From a checkpoint of a small mixture-of-experts model trained on Wikipedia: 128 SwiGLU neurons an expert, 2 picks a token.
Below are experts of layer 7 (counted from 0) of a mixture-of-experts language model. Rows are named gate (a neuron's input weights, with its number), up (a neuron's input weights, with its number) and show model dimensions 96-191. Each number is 500 + 25 x the weight over its row's rms, rounded and kept within 0 to 999. Numbers have three digits each.
Before each expert's rows: "gets" lists some tokens that make up at least twice as much of what it gets as of all text. This comes from a sample of Wikipedia text that the model never trained on. Tokens count by the router's weight.

# expert 18
gets: " by", " |", ",", ":", ")", " after"
gate0:481532508492475519519558493514488476531476541500524519471484487490489487469495497516506495525526515490483516522535485493458490478497532511503518538517487502506493469474433527474509482448523518527499488506441491528471447497481480489513510491476526489538519545536456489546485496548503509492
up0:498544490489444536511568493487488470520498527504517551487492513516482460464495487508512500533510514483527524521508480499480500476494509504506525527521453496504503480485436516487474482463512528517467464486441491521486437499493493487512547484485510492520501528520487513509481501525498504560

# expert 1
gets: " and", " or", " –", " &", " -", " but"
gate0:503467515511533505460481463521484505509510574487565508492520456543518496454478468494497502502486504508510513512511532512501524486517471506475540491479488530513484502502497470488473530474527495504495503492512551486496496497500501513541500487491478500479509529475518524490501516469489515536
up0:475550489527475557524502499517518518536535491496525461492505524493537504521513503483489502511537478508531462521494491495514538529509505529519485490535515493472500526525525510552511456481500486501477514483523462522466484512488500471495498511519490495557506505521488482507526552486511523509

# expert 36
gets: " |", " and", ",", ";", " at", ")"
gate1:502519413489469526509521517502520559545494509495525475431507516491534494483528498472522505516445482516492483490484481561506495531501508478468491530515521456510476515465502534492487534500483496501517526510478488467471525504556469512524488442468516515502488478507482474512478491504512502474
up1:498454539518487498491476524504499487467488521511503511515462506494484500517494504524474511526531519498506463479476505465491512490479443499550536494492532535487506461494492525485509501508568503502490459548494488500505504506468514506494492523506481509475465486485484432499497505489491487492

# expert 14
gets: " a", " an", " A", " one", "A", "The"
gate1:513522488463484543507454513466495528467490502518494557504462522500471522546507469471492507482489491505510495490488514468497512502502504453486521520546476502517525438479503502503497483470489557524485485474475524523474532487493513493498501477535508516491497528461509464530467529533486504446
up1:527523460470497522538481507485511512503518539523502576466487532499482499509493497509493497474481497509526494484463520477494521481493480481493494496537475511535518422469487496496487474482492563502505458483494541531447493483488509490503498464512504533475501543464519488552492518528476529486

# expert 21
gets: "-", "|", " de", " d", " -", " \""
gate0:428422518512486491484507505518491489571516534500494502486473477481504534501506516505511510563512509497479464515491523499519545530552485493530474537482493527499500495515487496483495480497506526480506496474522482495510472507479489518491538500516496482513460515499525490494488538522436520493
up0:504517499506529501528506541489497523456488452523485482515500507520522489500500506439465485506516459503519523466539483512523516502495480510494553456483504466495524471486501501507499503492505477528510513517473519556527536506526489491509470500494511473500557464508515494514466519467550488522

# expert 29
gets: " ", " the", " New", " States", " York", " S"
gate1:526496486514494496484506498534499530470475554487507493439513539524525512525502464479504469445479512510526535501510532490493488520496500480500495512500481536495476494445485457525532484481448517490504489476513470511495497455536494465492468474501507497490504505494467459532506518501508479455
up1:471499518522486519520490505519504476507505450508509506571493492487462489492494529503478540511505512471486470494492459507523502516515485524506480477518494483522527512522527543495490504484529512491498525526492554511491512534443514504516529511521532472478466489485546547476500475552509537568

# expert 28
gets: " the", " for", " his", " The", "'s", " a"
gate1:482472517473513522510512518506548499495473501482497498502509485484505471482492541481480469544500453453456502482498560535477547495581541499505498498473487477464495522495526490478493528500503501487524544468502497535464538478496481484465494502491512486499522514527536502480494525491486507506
up1:490476529508472491485478489519551491528510505499492510489498456491510488505484518494500457530497469487485466521497527490470542500539509526528522497455478520521438501500536483476497551533487480505539486473494469517509497503486480520464510499479533523529533482505529498524493541506496536531

# expert 9
gets: " (", ")", "===", "==", " \"", "("
gate0:513497517485516486471499479511530495510488550468515434467517502521504439458469501478498511479456499549485494500547451484515508504471523481484522540484503520482515474488529483537486500489496479527533509474486495500495526511481487501499508485513510474490511492555456502516472504517501517502
up0:485488484483498475538516487529555519585535518518518530499523536518496513500504507486473505516516518508498499492527528473500474460525526511494501489510518489524535487488475537463489481553463465499481500508511530480504476525571496514488470495540471504543506502496498525497509585477530550483

# expert 31
gets: ".", " |", ",", ":", ";", ")."
gate0:506514506520514471491487476527487479507470517474531520462544499511501546509501510507488482533496484462513485462547505535487547470489507490528524496471546484533505501478498507502510456543513463493502468536501506509476499490473475508507506455481460514494497512522496509550469523504443511492
up0:540494523525525486502461470532475474444502518468482471500508447512487506549520528504501498498473499495481488527512538507532477494493522496515537507459479534546487500483549476511482507513513509461546512495461529499516494505542495525518524509482556507472486490494592469482463518529452496554

# expert 47
gets: "|", " to", "==", "=", " was", " won"
gate1:485504493529492459489481516513550491500456514482530506497506495500499454472447489494500513471501537475461505442460520513544536486542511499468521501456518501505485465491490423496548501503470488556473467517493463507496489504468467470504428505487502511477492514509453514497508498470502532492
up1:485484474506509446485473461490538492502473459512518505481477486494531477488462495472507511491509518496488500473494522523529543509505508510491571548502540501504495418509506494499519506517472492563440480518508423508505534456476519488498480479498477513496484509512501503505528507488504517484

# expert 38
gets: " of", " two", " 2", " three", " 3", " other"
gate0:536467493485502485479513496469492525455523505530477578502496493494483507507500516487522500471487491455501472468475501515490516457488527487529495491470507515500531477466434499499505488507485521537500510488532481516486465526501551484456509452495529540523474505502492482511482485525478503504
up0:519514547527457506531496546507487470468533477500486516503511484512499459475499531489530524496489495484518493486461488502516556507492502530490467520475471546507466501489516503499506458470528510467470491492487490501483465504475533496496506521482504442520496504480539496473516519468519462506

# expert 32
gets: "-", "'s", "–", " &", "/", " D"
gate1:473470540514496479518527479507486534506509540480518510500508538460511500514518477425499478482510447502507451486501511547515544513515524450532510492526499487493496488499491496537479469477478478511481523482478507440505515471475456504465491465474457512512467485498502514496467483508481524477
up1:445494502512485457516513493577516512460488496493497487509502522486500560497520475458475490500505517509501455575510479494510513538516518514513522446532492509454505508505511501556512508486495474473470518485502529501487496476479487513483515524476469497503510468497554518507499419513483510476

# expert 43
gets: "\n", "-", "|", "==", " =", "The"
gate1:519549523432517533501459525500512508503471504535505514495506448490491459482501484531518477505513511469490500476491558475465532510459518479503526511484521496553513523505489513534499524429482560515511520543532469500512467500484538511524490528530496549451465499506480519532503489505497469467
up1:479531489472483510485486513521497488543524501529507506505517496489513514507465532535500448501504501490500449519465595511501494511515493526465515509490537544489519527515488503511472455462475502542451467489494518486468499517495503537519488526502444490489491420478487515501497492480511488458

# expert 24
gets: " B", " P", " M", " H", " L", " G"
gate1:544472474502506483513508476475461502514499521524522483441505509480463497490488502397530491518490503473522503490554496497570487539553488518517549504528512512461478517505491507564497499503519489513510454498459476511529512507545470512507542473471503480521492473489494503546504446508508499504
up1:522579451455484450501509514525538534527485509495476483529490447519510534518505515532496517514525512509527517532506506495490497513475468535462492502508521483504486524518485485479499514460525493478512527498516502462432467479480495460503545433533472491502494519481522528485498489480512508498

# expert 46
gets: "–", "1", "0", "-", "2", "3"
gate0:474553459509526478523498511528497509491508537481511481549468493464528503500504437475480508457514485478491512475522527460541548498470513497496545503487511493520498482482522480508530505477534505514513510448498497513530485514507480502483481496465463518519508514497512508501487542499521487522
up0:523499570479477502504528491509483472517519497492518516549518481523454495500514533515479509487481462472509482535518491503501527448523533494502489512509437556497519454465492526496496492510468498480454489548514524505487500474463497498513506490469504504460479506524503489503514491511513507534

# expert 22
gets: " was", " to", " is", " were", " are", " had"
gate1:485461499500516459458521534484520524540485513548528544516492473457454507489521529456501481540511481482461442507484495504472498475504503505456515526482486521473512545508489502528487519496487559485506511490467491490504463506533495506486511469481482477494505523506499513516450534543482482499
up1:485544489539481467502527494491509504455513479554495432495497499505476516506491491549480478525525537495546498475523507489494508488480477483456524511498455516509513529519489505532461469513498502510565488480468520561483526547499525492513470463559494493504482482498517459538500526461495523466

# expert 30
gets: " in", " of", " |", " the", " on", " for"
gate1:469458488526512503491523467469482547485502508519491534521452552483497480506479452444435494531508534507468522492503503501572516502533494455530467510541520541452482488493471484541491497485492532569498495452487448478484510495531512509514491499490476470541508475481491498486481500479513525492
up1:492495491508514538511493452395481543479530503475504487526448492477517509493468516494518476514538470456526493476491507458508532499463466478497491512532516486515530439488466488498520503506445517504515515488469509499506505503501477502505519511497512481511514499491463463514486505511483502487

# expert 16
gets: "s", "ers", "es", "as", "ors", " 1"
gate0:497495484498473481492560424485532501489499484491515521492471486519495496497509497468532484525511466491464474481506495513538575511522525509522529552486511500491516503518472455497493484498482552478498531430494488455484483485490496530485477500465488441493519469482546513536491512504454485486
up0:483495500541470572461521504518490520460514498476492525468501502512484482478468497544499527535486529526529497536471471490505497478521495553473513507508500546514509504536470487504534533507521473466479478497493480429507479510535491505514497490470457435501488469494541512482478497481525488509

# expert 10
gets: ".", ",", ").", "\".", ".\"", ";"
gate0:470495487495517457432533486501502502501485534503527534494477554491501488493466487506497486503452503499444482480516539535523536502540485482519529500488522510520548465514452495513532463488483536494498486470498490482505488477519450478474457518473482464490520517523512459540489509537485500463
up0:505508479503516556564508481503520535507493470480510482471505478481527522541535478475467476509556460466523483500505488512496500507492548488460470553504529462469491525469550475525506513471480489532510534497487495476492543485455525487476510459481492495523452473456459515480484529481503533504

# expert 37
gets: "ing", "ed", "ating", " up", " against", "ling"
gate1:494550488471541504491507489505484496477493504500496475479497506509469493471461482484496504475505470525518501481489533487524523536518519533469487500508516504502519443538544456532500475498468521520476479471492534510499470454543478457457495436534492496471512516454508490523471502503496458497
up1:513490479438507437506505496480490516451474523490514479478510514477475492497491500475543533460516492536527490493551535488517489525507520482480492484482515523480519435495512486542502461513510499533459502536483537505522523486485475434485485471534545519497516534492494496501474459445512469506

# expert 4
gets: " (", "-", "(", " \"", " U", "^{"
gate0:506506534478477502472521471509500507531513497455466536517516494489514487546541495484493522531541480501471526537493504488492523489467525520501511468523555462455488496533506498549534511461495496511543518505515500469525534475494506499501538505554465524548511484489516500498489505503493521517
up0:540501477503558500503504534503470533483471513534476449493473497506537502495489508515474493480484490496517458494503516500476515505532472500494491535480523457518508520512519475524491476497469509499463466470460513503536499540517538511501515529448463492524451484511488497470488520469516493476

# expert 0
gets: " the", " that", " this", ":", " same", " a"
gate1:464477485509490501498494495513472505500484461492575482470514534498498525480480494508480473551522456456482500505525476535520520515480563477490494487502493464489467481485497526519511477499450475470486567476479502481472515488495503523461493485469472478506494476510460508507520526548497472509
up1:486510518513531515510493512436477496469486491425498514561482448518523503507482499498502516502502500484504457494509549539508518504513494469539528475483523514490497500493472493477514469475539506516491492488488458514485509524480497497492551509491532488529485514475531476463486513530454504515

# expert 34
gets: " in", " on", " as", " In", " at", " with"
gate1:490512525507494501507486499513517522507509505520456472488479488466498526520497525501486492528479514515493490522509478562508458486509531473466479490499505467498517496521479485486495510524526510488547496501483531466469496489491514552442468474488498483500500549479514506462478450493485482437
up1:515469475497497480470484482515514541532505495512512497508497485505494508500541523510556477489491468496481521477530500509509488505516515501543472485547524472466483516501488497473513525495552475540483509500472454468469548500506549488480504503497499500500486509533491520491503510489523498502

# expert 23
gets: " of", " from", " in", " to", ":", " with"
gate1:508483505507478459453533486590509507499520484455475506520483491468508581484475503501509507552495463511461490488482548502493531499514554488482464577474506527462526484465498515507521488494463497542490536477474538498503480474486512490487458469499483459524505521470499516505470528540505515518
up1:483485476487509527451509521458504490487463514533500516485463473508545450526527484490507521508505498486521496506509476495505502496496475474507574498526524442484463513504471537504533487489521522430500519521487461445470511497473463505507494493451461504461449477496462486492487464504467492477

# expert 19
gets: " that", " he", " it", " which", " It", " He"
gate0:449535544540535460473505501453538550525478513508482520498494516492500530515519512574467505469523497501444439465488512504532530515484538483485502531493500484514516489474490470501483501512491547505514470514493539504543531548487483445495483484494495521501502494483478479560472538515521518510
up0:528501505498485527510509495513467559473580497538527478548531466489472441498479489474519513479477496522493540519534537491496492509496515515524475494497499516498450527516517516488542508490516484518501522536491460514525470484551485548497463509494490528480497515494526491439502480479576461488

# expert 42
gets: "\n", "==", "===", " ==", ".", " ="
gate1:490502492516501482509503485498494502511477539463492468538466489488510524520499501477467497499489495505463485472505551544553511530502481489499516516451495473517492479481527471540568488488461515493479524477473450479493488488464497518496447485470490495497500501514503467499469497498476516501
up1:487464517463514514475538487515512511496517456513523525452531519497503497492513477479502488529522494471536495492507477470478489483518519490529488504515517552459526504514467540471470495501520489535539488528493510496477549486525517483490525519514507498515473501486488501534525526540486514494

# expert 6
gets: " |", "t", "m", " ", "it", "id"
gate1:509498482477483481500485500483474538479472507517481529494509540494506533506529477480499491482508490420480461447514541502508534521509529463493499526521523523518490523511500485551566455473452517520494512502472480490510527494511495481498434486495467515476484483463484478515489517512477537516
up1:476507484530521482493517473521523468538512518484520531492479497454556514527530470465492514491528482517521511503498501526496524523523522504513458473495511452493521485486493512481472494560503534527477464480482483478488526490443462487493526514480500493537476503496519507497513541477507503482

# expert 2
gets: "|", " and", " 1", " with", "'s", " its"
gate0:469514477501516489498537451468480517521513544488504536492489521515536502455494447508496407472527476493502502494524484515522487529497536549535484519460489494469502528525471486512498500509499507510529463522494514481498513471488492536501537462488474466526461492501551503503517502540475500499
up0:502508511542473511463506507549494510486515494501493487473497475537480491454467497458521431480498507486578481504533525522453496515461485536517488484476502557484493523508482508509500518496509469464538475521468515491489489507526510537518503522497509496460507506442487519509508510492481490517

# expert 17
gets: "us", "a", "i", "ia", "is", "o"
gate1:473496504481544499449525491508496476506470515490485482467458528515575503505530479484535490527527460428527519505476476524531493495481482506500521530516554458509523481466490498523525489505497491493517473502477469510515488472492498482477503450456498495527506509494481469533491501551470472483
up1:487523521452519507499490540503499510489487512511477474476465503518528490503528466485527507499500463435553503471511481510525476474483486510488528509508523482517504438479507509499539495496515490505496481511496453536493472450505501490493504454481509517481503502510466474505520515496462454488

# expert 12
gets: " The", " New", "The", " An", " National", " A"
gate1:517449497479528520519519480474516507510503517476498494501495488500527513534537481503466466514546493511465447513493511532491505516512547491515501534484528492464582454516469500529497487504519498517534484529482510457507513501490499471501491519466490501491492523458455495503491517513487532485
up1:505400502466480517501515508482494481533528495545515489517502474506483488553519522498502499510524476498464523526471493521510506487465538482502480494470501521510506470436478503463491494494491495474517507535505443509514521491466528506511454507469490521501477447462491525492539505496497478499

# expert 15
gets: ";", ",", ")", ");", "),", "ar"
gate1:519503478480513496466493474502506486546519499510549515515507495481531497535498508509508496536526477497484506495510506508508506503523549472436550510513541495490517518499494490495486465516463562540474493501466509488451521489501503502521452519511491455539506488505522527473525515497496501497
up1:494516482488502493540500522498517539482484484470435471482481554488500515516484498492482485536480503477504504516516458466512457506504481507527482494485503533478530480501497502506528535537476460452508566478501441507515475470511506527513518467495495491499512450506464485508489509512499492474

# expert 20
gets: ",", ")", "o", "an", "j", "al"
gate1:490485493495504493484522493500526524465543536482514494497489539479533524518511472471517481544528489466451437450509510508541521511499517476501509537520517492491494502502473490502528487488466517493473514464492515454483517515498476494494490482480459489522499498505478458537477530491479488493
up1:519510497518548474514485514482497488533482523489488533503475459446510494499495493497515518481525501521503552516527555508489538513512487521505527451506513485481505530484492472513436511486524539504570436526485469527500477469517518468500485483487537497486526521496490514506495486507492513483

# expert 39
gets: " is", " was", ")", "\"", " are", " were"
gate1:487476483518513470505510482503508513515515530497496513478509498491528499519499480485489480517497462489468492461528512526564509539505524461533496508482564501486515430472494474477486482501501530471486496515502458485452494448505477494493521483464490481532474513466494445539498476514474505492
up1:507514514549508493536482534495463472512494535520477471514527480516485486488457531479500493492461468515471497472497523504537496508493491483515495486470513483521499473488510489462453522549502506465498509531514490499487478496524498538530554533493497494500488525469493439510511439483493488508

# expert 44
gets: "\n", "|", "\n ", "°", "|---|---|---|---", " Nominated"
gate1:465490486468495517474541498509498526531500490509507500498503518483508490541499456491475471548503491492487500511477504484514506504506493420493497553464522476510514505495484507471545461510490502500516573477477483465516543519469481497463492498478467458530440447441499488534525525517489470490
up1:555496497502526497497506489490535489486512513485528492474494522510517493471520513498523534492475468484485495517500494530528530506485465511518502472537513515471512430472491479494460480503537513514508444490517513581468496448478515497503481492470580553503543500579462507495526510485525528532